{"num_hidden_layers": 9, "hidden_size": 448, "n_experts": 128, "experts_per_token": 8, "d_expert": 32, "d_shared_expert": 256, "hidden_act": "gelu", "moe_layers": [0, 1, 2, 3, 4, 5, 6, 7, 8], "router_score": "softmax", "normalize_top_k": true, "routed_scale": 2.83, "balance_loss": 0.00681, "balance_bias": false, "shared_expert_gate": true, "init_std_router": 0.00824, "lr_router": 0.000419, "vocab_size": 47542, "norm": "layernorm", "norm_eps": 1e-06, "tie_word_embeddings": true, "optimizer": "soap_variant", "learning_rate": 0.002, "beta1": 0.95, "beta2": 0.99, "batch_tokens": [32768, 65536], "max_seq_len": 1024, "train_tokens": 367600000, "max_steps": 7641, "dataset": "wikipedia_en"}
Below are experts of layer 4 (counted from 0) of a mixture-of-experts language model. Rows are named router (the router's row for the expert) and show model dimensions 336-447. Each number is 128 + 24 x the weight over its row's rms, rounded and kept within 0 to 255.
After each expert's rows: "gets" lists some tokens that make up at least twice as much of what it gets as of all text. This comes from a sample of Wikipedia text that the model never trained on. Tokens count by the router's weight.

# expert 23
router [122 131  97 117 131 111 133 117 162 102 145 117 148 169  83 114 139 116 160 100 136  89  86 108 131 159 141 149 121 123 137  99 121 108  91 139 128  85 157 101 148 158 155 170 138 106 105  94 207 132 147  80 145 114 147 127 120 133 143  98 100 132 118 138 124 104 111 115 135 112 133 156 165 113 130 100 172 157 157 142 106 127 110 142 130 111 125 119 132  87 141 135 149  96  93 117 112 157 113  95 151 147 142 156 100 116 141 103 101 159 137 109]
gets: " and", " or", "ic", ",", "-", " in"

# expert 30
router [152 100 114 147 130  96 122 105 132 133 168 134 100 147  98 126 117 125  98 132 162 121 129 135 177 111 121 142 137 120 118 112 175 178 155 100 164 112 144 146 170 146 138 185 114 139 159 121 133 160 173 118 103 103 112 102 105 111 134 112 100 166  71 159 119  84 102 150 130 142 163 153 140 110  88 140 166 104 115 142 138 153 132 146 151  81 103 121 173 129 124 116  97 145 129 168 123 157  93 136 154 108 172 131 132 133 120  93 151 117 163 104]
gets: " (", " (S", "(", " (M", " (C", " (A"

# expert 6
router [ 93 120 127  95 118 166  88 115 155 108 131 155 123 116 131 140 134 144 122 129 101 152 170 121 153 101  72 137 166 150  84 141 156 145  96 166 143  94 148  83 109 121 100 123 119  91  94 166 100 142 146 128 167 139  92 131 165 132  92 139  97 155  77 157 110 203 123 140 115 150 140 111 127 154 145 111 125 143 155 162 128 131 132 138 158 141  98 139 133 135 126 101 125 128 104  97 115 119 100 113 116 114 113  84 153 151 168 147  96 142 146 141]
gets: ", and", " and", ",", ";", " as", " –"

# expert 69
router [160 114 119 123 102 105 148 139 138  85 142 150  98 127  99 115 135 152  67  98 144 102  86 107 144 128 126 107 127  89 126 116 111  91 165  88 109  72 118 152 102 149 111  85 158 108 118 117 124 152 126 112 155 138 145 150 138  93 112  68 144 116 188  88 135 149 125 137  98 136 110 126  98 124  89 167 154 126 115 114 142 110 110 162 130 181 144 149 145 119 160  84 115 130 114 157 132 103 103 157 176  79 121 166  63 142 109 122 135  76 167 101]
gets: "0", " (", "000", "7", " | −", "8"

# expert 99
router [122 129 119 127 138 101 156 104 149 105 140  89 107  76 155  93 156 138 153 131  92 147 133 105 106 129  82 139  96 136 151  87 167 149  89 135 115 135 145 130 141 106 102 108 130 173 106 138 124  78 143 137 162 103 122 163 163 120 129 150  89 154 114 169 126 135 146  67 184 171 133 111 129  91 122 127 108 157 170 116 116 158 130 100 115  96 128 135 157 117 127 177  94  99 200 144 137 173 150 124 165 118 132  91 128  95  91 148 146 144 105 159]
gets: " ", " is", " was", " of", ".", "  -"

# expert 97
router [130 119 158 170 177 111 130 103 122 170 151 148 121 182 123 135 150  89 148 165 129  93  68 124 107 143 124 115  93 127  80 106 138 179  98 142 147 142 152 100 116 142 162 133 114  82 107 164 138 137 146  81 116 130 107 129 157 167 142 167 133 113 125 101 148 111 142 162  99 113 137  98 119 143 116 145 139 154 122 112 127 106 133 134 153  79 101  93 127 132 141 110 157 107 110 112  73 111  81 139 142 149 124 104 114 149 138 164 157 129 128 109]
gets: "–", "-", "/", ".", "=", " /"

# expert 107
router [165 113 103 126 112 109 105 134  92 170 143 125  82 130  95 140 134 108 147 138 128 123 154 105  94 119 125 138  98 117 149 114 106 120 159 137 162 106 115 127 100 156 154 112  93 136 168 119 109 116 162 104 101 147 126 135 154 103 134  81 159 138 169 113 135 179 111 110 116 126 120 145 126  80 107 131 157 131 137 168 117 136 173 114  74 146 100 111 168 152 141 132 152  99 127 137 141 136 149 195 104 120 134 101 147 129 129 123 163 125 114 170]
gets: " ", ", ", " of ", "a ", " $", "o "

# expert 80
router [153 153 103 147 125 147 114 166 127 109 120 130 140 124 139 148 118 109 147 108 142 116 103 159 133 109  93 148 141 173 107 103 158 130 136 153 142 160 125  62 153 154 143 110 125 106 129 111  84 112 189  94 124  89 112 148 166 134 125 134  97 143 118 178 131 140 158 124 107 106 144 160 150 133 121  49 128 150 127 110 131 147 162 169  88 129 118 144 115 157 153 136 130  80 131 149 113 154 115 113 128 121 118 105 163 144 162 137 115 131 143 163]
gets: "\n", " |", " |  |", ";", ")", " |  |  |"

# expert 119
router [123 145 147 167 147 161 130 174 134 164 162 101 100 133 127 131 158  94  83 149 157 119 110 144 140 129 105 120 138 144 149 140 127 104 153 162 121 120 129 152 156 122 125  76  93 119 107 122 146  98 126  58 127 141 116  96 184 117 160 148 144 139 110 138 106  96 155 124 150 109 110 146 140 112 112 152 146 159  98 132  90  83 130 156 109  95 125 111 148 118 114 122 155 181 134 156 148 152 130 135 150 134 169 154 114  69 159 178 163 107 125 117]
gets: ".", "\n\n", "\n", "s.", "\".", ")."

# expert 117
router [156 176 148 140  99  80 156 123 119 142  83 141 115 116 149 154 124 159  95 117  95 105 141 172 128 169 132 138 135 130  84 106  81 101 153 129 134 122 127 137  68 136 129  92 135 119 118  80 137 115 100 115  99 128 146 121 150 132 148 118 100 142 136 121 115  81 103 126 110 144 164 116 123 116 129 144 153  83 129 152 137 128 139 131 140 140 148 130 116 134 172 173  87  90  96 129 141 156 117 131  97 132 121 145 141 128 114 125 158 112 132  92]
gets: "0", "4", "5", "6", "3", "9"

# expert 123
router [ 82 143 128 134 140 156  88 113 107 119 111 107 127 157 188  97 108 129 120 118 123 182 121 119 150 136  85 117 154 111 152 156 197 127 130 134 149 129 136 124 163  90  89  86 103  78 132 114 130 153 132 177 137 169 124 110 119  85  98 154  99 139 146 143 112 123 128 144 197 100 141 178  97 140 131 108 128 148 114 109  94 141 128 100 147 143 138  97 132 157 133 118 140  97 124 132 136 103 136 119 135 129 148 153 138 121 103 142 123 115 139 162]
gets: " by", " with", " by the", " with the", "ed by", " from"

# expert 19
router [139 155 134 117 126 133 103 142 109 132 162 141 118 143 113 140  98  78 145 142 143 121 121  89 145 114 105 137 146 108 102 118 148 154 156 121 182 146 160 185 109 159 151  96  90 135 153 154  88 170 135  93 132 153 112 154  86 128 108 119 135 172 165 116 145 176 135 143 133 164  92 112  71 127  96 158 118 135 106 190  91 121  82 155 141 129 126 135 159 154 146 132 109 125 141 118 102 144 117 130 130 171 156  92 126  99 136 107 115 124 101 102]
gets: " | ", "; ", "| ", " | $", " |  |  | ", ": "

# expert 76
router [148 112 145 136 163 141 181 134 101 104 129 124 148 176 149 138 150 123 133 172 133  80 108 134 117  99 104  95 139 142 149 131  92 167 109 164  93 132 114 112 120  97 158 128 115 135  75 153 181 135 147 123 110 137 103 109 135  88 130  78 143 119  87 149 108 102 151  97 139 141  98 120 132  82 123 144 149 118 131 124 120  88 139 106 142 131  86  98 153 115 100 106 162 119 172 159 134 119 147 137 120 115  87  58 151 141 129 156 154 171 140 173]
gets: " The", "The", ", the", " the", " that the", "- The"

# expert 89
router [121  71 154 159 102 167 117 117 134 142 110 123 151 112 134 128 137 127 139  92 131 108  70 124 114 133 166 137 160 130 168 110 139 113 141  73 164 116 116 126 115 110 151  78 143 137 144 110 179 151 127 134 134 148 120 123 130  67 153 117 113 146 162  78 119 151 151 138 104 136  95  89 106 139 115 154 134 161 130 114 153 105 107  85 118 110 152 108 139 109  79 121 117 110 146 144 102 121 136 184 159 149 139 132 152 109 108 171  87 101 100  97]
gets: "ing", "ed", " of", "s", "ation", "ate"

# expert 114
router [103 138 129 125 113  92 146 136 105 156 150 105 149  98 154 110 162 104 131 105 118  94 106 151 128 118 133 131 114 120 119 119  98 140 108 147 123 107  89 161 125 153 108 113 120 133 118  91 103 106 119 146 141 164 115 179 109 135  95 120 139  94 110 109 145 168 150  96 146 125 141 126 106 145 132  70 114 140 105 111 126 178 139 121 149 165 169 120 101 140 112 125 129 121 181 116 105 142 114 129  81  99 145 148  91 123 156 193 115 127 168 195]
gets: " was", " to", " were", " for", " is", " began"

# expert 79
router [138 153 125 115  93  90  97  99 159 140 124 100  99 154  93 166 121 103 122 154  99 110 137 135 132 111 113 125 110 117 106 108  72 106 131 137 151 146 146 108 112 118 177 130 103  68 125 126 141 160 156 133 151 129  84 120 164 128 128 164 138 150 167 140 166 145 135 168 146  92 124 146 159 113 138 148 122 174 131 162 107 130 121 136 107  85 119  92  80 118 157 150 110 138 125 131 117 123 107 117 166 139 119 136 147 155 147 115 140 121 119 113]
gets: ",", " and", " or", "s and", ", and", " &"

# expert 72
router [158 113 125 116 159 119 119 163 168  99 116 138 129 129 106 168 126  85  89 117 171 131 136 147 122 131 143 144  97 167 178 142 110  63 104 128 137 102 118 108 103 146 120 111  97 104 136 125 121 108 116 154 122  99 107 133 130 151 139 124 152 131 157 126 138 126 122 103 103 122 128 114 125 130 110 160 149 131  92 127 125  83 120  91 113 149 133 144 165 127 134 144 152 179 158 143 134 105 112 140 172 118 170 140  96 126 117  92 109 164 117 143]
gets: "022", "018", "017", "010", "021", "016"

# expert 96
router [ 89 109 163 142 149 103 152 133 146 125 156 122 104 103 159 116 103  93 130  97 147 117 128 153 126 109 143  79 127 145 128 109 100 101 123 129 147 118 128 120 125 139 161 153 100 115 188 119 120 112 139 136 199 147 117 128 134 152 118 149  98 135  94  90 101 144 104  89 170 110  85 114 131 135 115  74 142 117 150 133 126 100 137 148 158 139 149 111 120 134 137 114 136 154 163 111  92 125 143  98 136 153 160  96  92  82 141 179 119 178 151 135]
gets: "\n\n", ".", "\n", " =", "°N ", "=="

# expert 32
router [ 99 136 164 135 110 127 139 192 136 135 128 149 107 140 165  89 107 136  94  84 167 101 160 147 142 118 140 100 108 169 127 120 149 136 135 153 115 111 113 108 143 101 144 150 138 113 119 142 159  89 147 159  99 128 108 144 137 135  88 115 137 132 138 155 127 135 124 110 135 172 143 119 129 132 124 131 117 126 126 125 105 138 116 132  76 156 128 107 154  98 151 138  89 174  89  90 118 118 137 106 132 170  82  97 166 147 138 122 130 116 132 101]
gets: " J.", " C.", " A.", " M.", " S.", "."

# expert 14
router [ 81 132 148  98 154 149 134 117 152 162 100 142 134 145  98 161 182  86 140 134 126 116 120 132 141  91 142 125  98 111  80 115 163 167 134 127  92 135 161 149 103 156 128 160 129  99  92  89 143 134 115 106  87 124 130 142 122 152 151 117 122 131  82 118 139 112 120  96 123 165  68 140 160 109 197 140 128 141 112 116 119 157 108 147 150 128  82 143 128 154 115 150 141 124  84 156 147 130 141  97  94 151 150 125 128 150  99 118 131 153 182 128]
gets: "1", "2", "ate", "SA", "irk", "out"

# expert 61
router [114 153 129 135 111 126 137 107 116  93 139 116 129 105 113 138 100 118 125  86  87 132 107  87 149 158  57 173 129 103  94 173 140 155 110 122 125 136 142 143 133 153 119 126 155 137  81 106 133 143 134  82  95 121 151 168 133 129 147 154 133 133 127 134 145 108 107 140 156 142 164 121 151 116 111 147 174 140 159 126 169 117 106 132 143  71 114 121 160 140 103 140 142  89 111 125 109 133 136 143 146  90 126  74 128 153 122 132 104 106 106 128]
gets: "2", "1", "3", "4", "5", "6"

# expert 68
router [112  85 159 113 128 130 182 104 125 108  90 120 109 118 122 115 123 144 153  98 132 155 126 127 126  82 142 118 162 180 151 169 119 149 110  92  92 100  76 163 112 110 166  78 109 177 102 140 137 118 126 114 106 141 167 116 134 118 142 151 127  98 125 106 116 113 143 151 136 138 117 114 134  92 128 151  97 116  95 127 139 125 129 107 119 116 133 114 150 116  91 105 170 142 163 135 146 113 140 167  81 108 136 103 161 118 107 132 117 141 116 113]
gets: " the", "'s", " his", " its", "ing the", " their"

# expert 110
router [142 149 174 103 165 117 166 155 110 123 163 108 159 144 124 135 104 127 149 157 105  99 133 126 103 117 106 111  96  81 144 127 117 109 114 133 155 106 145 112  89  90 141  97 159 113 120 143 163 137  88 146 161 100 149 151 107 150 126 113 122 123 131 111  74 103  94 113  85 117 116 122 154  90 167 166 102 120 115 104 167 127  94 122 124 118  85 155 152 106 158 126 127 138 139  95 106 124  80 136 160 120 147 167 117  94 107  91 139 127 128 110]
gets: "n", "t", "k", "l", "g", "d"

# expert 64
router [110 119 152 167 109  93 126 147 134 142 184 104 134  69 105 129  86 148 154 118 156 165  70 136 132 136 129 138 104 131 107 138 115 106  66 137 109 112 109 146 154 124 127 155 129 133 104 153  95 130 144 153 117 134 125 129 138 104  96 149  90 109 104 109 129 113  99 143 114 147 155 121 128 159 173  89 104 131 100 112 126 164 160 149 138 153 114 151 142 148 171 139 131 122 134 106 147 169 138 109 111  92 128  85 125 137  97 135 168 150 112 168]
gets: "2", "1", " at the ", " in ", " in the ", " won the"

# expert 58
router [117 130 170 147 133 105 132 122  84 120 155 126  98  96 119 133 114 113 108 132 109 145 108  93 138 153 121 169 145 133 107 168 139 142 130 136 117  79 162 154 116 117 151 128 163 139 133  83 104 124  99 125  99  91 119 164  85  96 129 165 127 106 155 109 116 149 153 129 132 127 115 103  54 128 129 154 116 115 134 157 170 126 178 143  68 126 156 141 132 140 109 112  88 140 130  92 124 132 132  95 124  72 159  90 111 173 126 160 137 148 101 137]
gets: "6", "7", "4", "5", "8", "10"

# expert 112
router [112 159 120 160 123 115 112 115 108 129 156 129 118 133 111 164 110  99 154 170 136 127 118  99 159 116 128 168 145 154 121 153 152  87 156 140  90 130 144 158  87 121 150 145 125 151 128 162 107 153  85 125 139  94 150 162 110 131 134 155 151 138 111 145 124 161 136 148  86 130 118 123 163  76 136 143 104 154 105 101  98  90 118 145 145 164 123 131 113 120 109 131 135 119 122 147 109 113 119 132 129 125 172 114  91 117 148 102 124  87 110  94]
gets: "2", "1", "| ", "–", "- ", ", "

# expert 62
router [136 112 140 132 103 132 110 138 173 115 124 145 103 130 118 127 114 140 104 143 131 139 158 117 119 163 106 120 140 141 109 136 102 134 176 135  91 141 129 139 134 139 104 103 101 125 111 157  95 123 135 141  79 140  88 130  94 152 141 132 145 165 133  95 143 127 135 141 119  73 201 121 129 101 132 175 122 148 157 117 119 113 107 151 137 112 127 101 134 115 122 131 150 118 103 162 124 140 170 177 167 126 120  83  76 127 126 119 118 118  80 143]
gets: " |", " | ", ".", ")", "i", "ia"

# expert 2
router [138 139  82 150 134 101 148 142 143 105 129 147 110 162 109 132 116  91 119 137 163 146 167 113 148 111 123 158 118 162 152 169 144 116 156  93 158 107 122 148 152 115 158 130 113 163 124 164  68 146 141 134 101 131 147  81  92 143 153 152  94 144 138 128 122 108 138 150  94 131 108 152 161 104 133 144  99 159 104 121 107 146 129 128 144 154 117 130 158 141 133 153 176 122  98 115 115 115  93 101 155 172 163 149  83  95 180 114 161 104 149 122]
gets: "1", "2", " (", ", ", " in ", " In "

# expert 78
router [151 145 127 142 181 149 145 104 132 140 105  80 117 133  91 112  92 104 103 141 137 120 157 149 146 110 142 133  84 127 149 117 131 124 136 108 112 109 138 129 105 126 160 105 122 118 161 102 123 164  74 157 140 138 130 144 149 146 113  86 166 156 140 115 154 115 145 137 124 141  76 154 130  73  68 124 135 131 186 104 107 115 121 144 123 133 166 100 157  96 129 121 106 161 129 143  97 141 103 150 187 121 107  88 108 136 168 124 120 129 130  85]
gets: ".", "°", "′", " (age ", " | ", " (aged "

# expert 24
router [137 164 141 142 182 144 107 195 130 127  90 110 157 117 121 131 151 144 131 118 183  80 122 134 110 139 105 144 136 132 119 121 109  96 109 117 176  97 103 127 121 141 121  86 134 112 125 128 133 108 134 109 121  97 134 146 144 113 133 139 117  90 152 141 159 144 149  87 135 137  97  92 138  98  89 147 121 135 127 123 182  96 114 132 137 116 174 118 135 160 137 113 138 156 186 136 100 111 133 105 129 129 148 140 123 140 126 131  98 106 149 144]
gets: ".", "s.", "000", ").", " ft ", "es."

# expert 15
router [145 122 105 154 100 109 157 172 105 127 155 163  95 117 125 137 127 119 100 146  90 138 107  90 153 106 134 150 105 107 128 108 102 132 160  77 134 102 138 147 141 148 159 152 105  99 147 109 124 156  69 106 142 149 159 110 114  96 165 140 134 104 184 118  91 144 121 133 179  83 106  90  81 115 108 162 150 160 148 153 129 137 151 158 132 121 135 118 149 113 180 106 111 122 142 119  87 122 140 164 126 155 158 132 101 177 163 130 114 127 106  89]
gets: "1", "0", "3", "4", "2", "5"

# expert 35
router [157 147 141 112 115  97  94 143 139 128 168 145 123 196 110 141 153 126 136 150 109  98 168 144 115 133 135 154 150 163 103  97 128 140 104 160 147 119 131  66 126 131 169 138 122 119  97 136 191  91 146  93 136 151  99  98 172 115 153 124 119 112 145 149 119  93 167 171 155 111 124 157 118 133 114 104 133 125 146 141 108 134 142  94 136 102 132 120 123 143 113 154 122 113 129 122 118  96  87 147 160 172 113 126 177 138 134  99 130 184 166 104]
gets: " and", ",", ", and", " or", " and the", " and "

# expert 0
router [131  92 154 128 170 131  81 105 112 133 101 150 132 129 127 156 161 133 102 149 122 119 131 183  93 171 120 160 128 110 129  82 156 130 113 131 101 129 142 167 102 112 145 112 158 104 128  97 128 159 131 113 140  86 143 130 104  97 132 106 121 138 115 118 143 160  91 168 105 115 110 106 128 142 140 164 151 140 145 183 149 164 112 123 104 132 122 113  96  85 124 108 156 121 138 127 169  81 133 138  95 126 131  86  96 129 145 176 103  89 112 126]
gets: "ang", "ong", "an", "ak", "ung", "o"

# expert 86
router [142 140 181 153 100  96 109 133 138 132 168 127  70  93  93 129 114 106 135 169 143 141 101 156 123 145 158 178 154 154 134 136  84 130  61 126 107 123 136 107 113 109 125  94 119 128 149 156 103 138  87 138 100 155 159  98 131 160 134 160 117 134 145 119 158 129 104 142 137 119 130 148 123  95 123 144 119 153 103 135 150 142 148 127 133 161 118  81 130 140  97  83 101 132 154  86  97 138 127 167 123 136 112 121 154 143 132 136 129  82 167 127]
gets: " in", " in the", " in ", " in a", "ed in", " on"

# expert 10
router [116 151 113 150 127 165 120 135 119 139 130 127 153 143 100 118 149 117  99 143 105  95 105 119 121 170  67 118 118 147 109 107 196 144 130 139 157  93 175 108 124 151 121  94 122 141 173 148 115 149 124 135 132 161 134 136  98 142 163 135  94 144 126 156  95 131 129 132 125 113 122 106 147 127 166 129 127 134 116 172 104 145 114 120 126 162 124 135 131 138 137 139 148 110 119 129  99 153  81 107 162 174 164 144 155 107 155 107  96  75 131 145]
gets: " | ", "; ", ", ", ") | ", "-", "% | "

# expert 1
router [132 120 131  99 124 121 132 118 113 162 152  97  88 144 115 148 154 133 115 151 105 147 147 102 164 174 126 139 124 148 101 151 137 126 131  99 161 148 119 146 111 149 162 124 103 112 137 142 139 181 110  98 128 104  80 144  88 148 136 114 120 133 126 165 113 104  95 101 100 123  92 131 114 107 158 152  95 111 122 132 112 121  98 112  93  84 108 135  66 146 101 117 170 117 135 108  93 127 127 112 140 117 135 121  86 111 185 133 149 144 145 159]
gets: "h", "sh", "0", "b", "3", "1"

# expert 16
router [157 119 150 193 123 103  97 126 117 122 141 116 106 121  94 149  84 141 113 118 133 100 129 119 134 134  95 129 121 126 113 100 120  96 169 119 142 148 114 133 108 146 169 120 148 128 165 102 128 154 154 106 139 148 123 135 134 125 158  75 136 150 123 158 119  95 107 136  97 113 158 104  93 128 136 107 170 158 148 130 132 120 152 167 132 118 129 115 166 142 115 153 126 119 144 133 113 142 151 132 147 156  87 144 170 111 117 115 136 120 108 118]
gets: "\n", " |", " ==", "==", "|---|---|---|---|---|", " ==="

# expert 48
router [ 89 149 164 157 130 143 104 147  89 130 138 107 100 150  90 124 145 131 170 117 155 135  63 125 156 168 123 108  94  97 103 118 128 128 114 151 128 119 123 113  92 143 100  79 168 140 151 136 121 119 127 147 125  98 102 138 132 157 114 167 129 114 125 100 174 127 126 104 155 135 166  95 142 175 112 141 146 160 115 148 148 109 141 136 155 107 149 149 136 149 113 132 156 148 148  91 148 128  99 122 144  78 122 118 134 143 149 109 162 154 105 116]
gets: "–", " | ", ".", "-", ":", " / ("

# expert 105
router [ 92 147 149 115 130 141 105 133 165 132 141 121 103 124 106 134 164 139 126 114 124 138 117 100 167 128  99 163 151 106  79 166 137 142  86 143 117 120 132  81 105 133  97 122 136 147 109 179  74 120 158  87  98 115 108 151 135 114  94 159 106 152 102 154 146 169 134 129 117 147 121 136 110 161 116 109 116  95 140 131 151 130 103 158 128  98 143 149 119 154 164 125  85 105  65 109 115 134 154  96 129 115 151 109 170 151 125 134  87 118 156 170]
gets: " |", " |  |", " | ", ";", " |  | ", " |  |  |  |"

# expert 37
router [127  95 122 164 101 133 111 124 115 126 176  74 160 110 143 127 132 127 136 135 166 104 109 125 145 108 153 146 152 106 107 150 154 134 173 126 181  96 141 116 143 129 115 119 122 107 116 144 174 120 136 159 132 143 116 127 121  90 126 114 161 113 109 110 135  97 144 165 122 125 144 145 105 121 131  95 168 117 116 114 137 133 116 138 156  97 102  84 151 160 118  88 123 131 164 107 146 145 136 157 139 138 126 123 150 141  73 129 133 150  87 151]
gets: ":", " was", " is", " of", " such as", "\n"

# expert 73
router [167 135 147 102 120 123 107 123 121 143 151 124 134  87 116 162 117 155 119 130  94 130 126 125 161 155 136 139 141 167 141 119 139 107 143 145  75 121 156 171 131 125 134 151  70 131 129 124 133 134 110 115  83  94 141 150 142 146 146  92  98 148 133 132 115 108 145 135 132 116  83 154 121 105 129 135 182 135 103 130 113 155 117 133 129 159 140 129 145 108 147 118 104 123 135 127 101 163 128 114 138 155 118 101  98 159 142 122 122 133 105  68]
gets: "20", "19", "17", "18", "25", "30"

# expert 75
router [111 121 147 136 103 162 115 126 144  84 150 139 120 115 120 119 145 143 157 101 125  79 117  88 145 136 132 111  81 155 135 127 138 126 136  84  86 101 167 161 105 129 164 151 116 100 119 145 158 126 119 139 115 109 148 105 105 126 120  96 138 160 116 156  91 143 160 140 170 128  85 181 169 130 108 164 157  98 171 108 138 138  89 140 107 143  80  96  97 119 105 119 105 115 112 104 185 136 153 128 133 182 103 139 114 132  78 146  94 129 158  98]
gets: "i", " |", "ur", "r", "us", "it"

# expert 59
router [ 73  85 126  91 119 146 117 155  92 180 149 116 119 115 101 159  67  99 137 128 158 116 107 107 131 142 106 161 125 159 124  97 110 134 150 105 117 130 152 157 125 147 142 120 112  86 170 137  79 152 118 175 142 158 133 116 127 127 105 114 135 111 123 101 180  94 156 133 119 123 117  99  98 118 106  73 105 126 157 143 143 145 166  91 166 130 127 128 146 144 126 166 160 130 162 100 140 130  78 103  69 159 120 170  97 144 146 152 147 116 126 133]
gets: " | ", "- ", " on ", ": ", ", ", " March "

# expert 57
router [137 152 142 132 104  98  98  74  72 144 174 132  82 159 151 107 130 114 130 137 126 110 120  96 129 139 137 130 137 174 131 120 146 177 147 143 125 105 168 130 155 110 157  96 113 125 148 134 125 165 112 152 137 161 101 113 117  68 164 165 185 102 157 148 121 108 168 135 148 130 126 131 129 119 103 149 113 172 128 125 156  91 150  92 131  98 119 126 145 135 124  99 152 120 122  90 103  98  92 112 117 186 117 119 134 125 130 173 127 149 132 120]
gets: ", ", "1", "2", " to ", "–", " of "

# expert 8
router [134 125 126  95 106 112 146 130  77 150 145 105 128 114  90 153 156 118 127 123 106 172  91 151 114 146 177 142 127 122 128 106 131 161 169 103 111  83 143 171 123 148 112 136 137 144 145 142  99 149 140 113 132 133 100 153 111 131 181 120  97 119 128  86 153 148 144 144 133 137 153 126 123 110 102 153 129 149 123 152  88 115 165 149 124 115 104 103 135 150 132 151 101 119 106 133 136 132 118 163 105 142 107 115  80 153  82 142 147 163 104 105]
gets: "0", "1", "3", "2", "4", "6"

# expert 34
router [111 160  97 146 156 128 109 131 131 104 117 128 146 119 121 132  96 102 118 144 157 166 106 152 155 122 116 113 138 156  77  85 146 123 121 163 113 134 125 116 145 131 129 145 152 139 110 164  97 100 162 127 127 124 135 147 132 110 156 103  92 105 133 124 128 127 146 166  77 124 127  89 152 145 129  79 151 128  90 118 133 150 146 126 122 124 140 133 122 169 151 132  88 151  99  91 153 179 110 147 148 110 143 120 181 141 114 151 128 148 131 182]
gets: " |", " |  |", " | ", ") |", " | S", ";"

# expert 106
router [152 141  96 159 137  79 157 170 122 149 159 148 112  85 139 115  92 146 139 117  81 160 122 126 139 150 145 141 164  80 110 151 130 127 129 137 135 191 138  63 104 136 153 136 136 169 187 143 147  92 124 101  90 126 139 151 113 119 141 101 133  98 159  87 125 136 135 152 138 175 164 113 152 146  61 148 170 121 140 105 119 127 156 129 136 162 154  97 128  86 145 126 151 128 117 108  97 109 170 120 149 119 150 122 132 153 157  94  98 115 104 118]
gets: "B", "C", "A", "L", "T", "W"

# expert 36
router [126 120 136  95 138 124 136 113 161 114 160 109  83 125 152 138 149 137 116 106  97 100 129  72 150 120 101 140 202 113 119 150 115 159 114 141 133  80  90 126 115 138 143 144 120 137 127 164 154 142 176 124 163 156 118 112 177  91 121 106 110 138 125 155 107 125 152 157 149 121  98 149 115  99 122 121 127 136 129 146 102 145 160 106 126 171 121 108 136 101  89 124 144 114  94 161 131 109 165 121 119  91 131 121 157 154 155 160 162  88 119 120]
gets: " as a", " A", " of a", " a", "A", ", a"

# expert 121
router [162 162 109 152 126 137 137 168 111  99 135 107 105 144 133 107 111  97 128 131 178 156 141 120 123 107 121 145 124 142 138 144 160  99  94 147 116 121 124 146 122 163 133 116 172 123 128 162  85  96 154 135 137 109 138 113 154 171 109 116 133 115 104 110 133  92 141 156 111 159 165 163 184 165 137 148  78 131 133 124 129 120 127 102 130 108 105 134 116 106 182  95 182 119 147 133 128 121 117  95 145 147  99 113 116 132 157  70 124 105 180 108]
gets: ").", "),", "\n\n", " =", ")", ","

# expert 100
router [111  85  98 127  97  98 135 121 158 117  80 129 153 136 156  76 111 191 151 109 108 118 162 114 146 106 169 115 109 141 126 131  72  99 181 119 133  65 100 127 101 154 129 154 104 136 148 140 211 121 159 115 110 147 146 113 124 168 155 107 118 165 141 132 167 140 136 132 188 162 145 109  90 114 115 138 152 149 115  99 107 128 137 133 101 148  91 122 117 131 154 130 104 111 108 111 107 132 144 135 130 144 108 134 152 106 177 102 166 134  98  99]
gets: " C", " B", " D", " G", " N", " P"

# expert 46
router [127 142 126 117 117 110 162 119 133 105 105 141 139 128 137 114 132 141 127 149 124 172 102 133 149 115 117 102 122  96 138 107 130 133 148 108 132 150 128 103 116 118 173 100 120 113 159 112 156 150 135 131 121 110  83 103 152 141 120 158 162 113 164 115 140 118 132 116 130 148 118 146 184 150 129 159 130 134 100 102 168 128 107 126 128  79 125  85  91 143 128  94 106 113  91 145  99 130  98 162 165 104 142 182 145 152 143  93 117  86 127 148]
gets: " of the", " of", " for", " de", " for the", " on"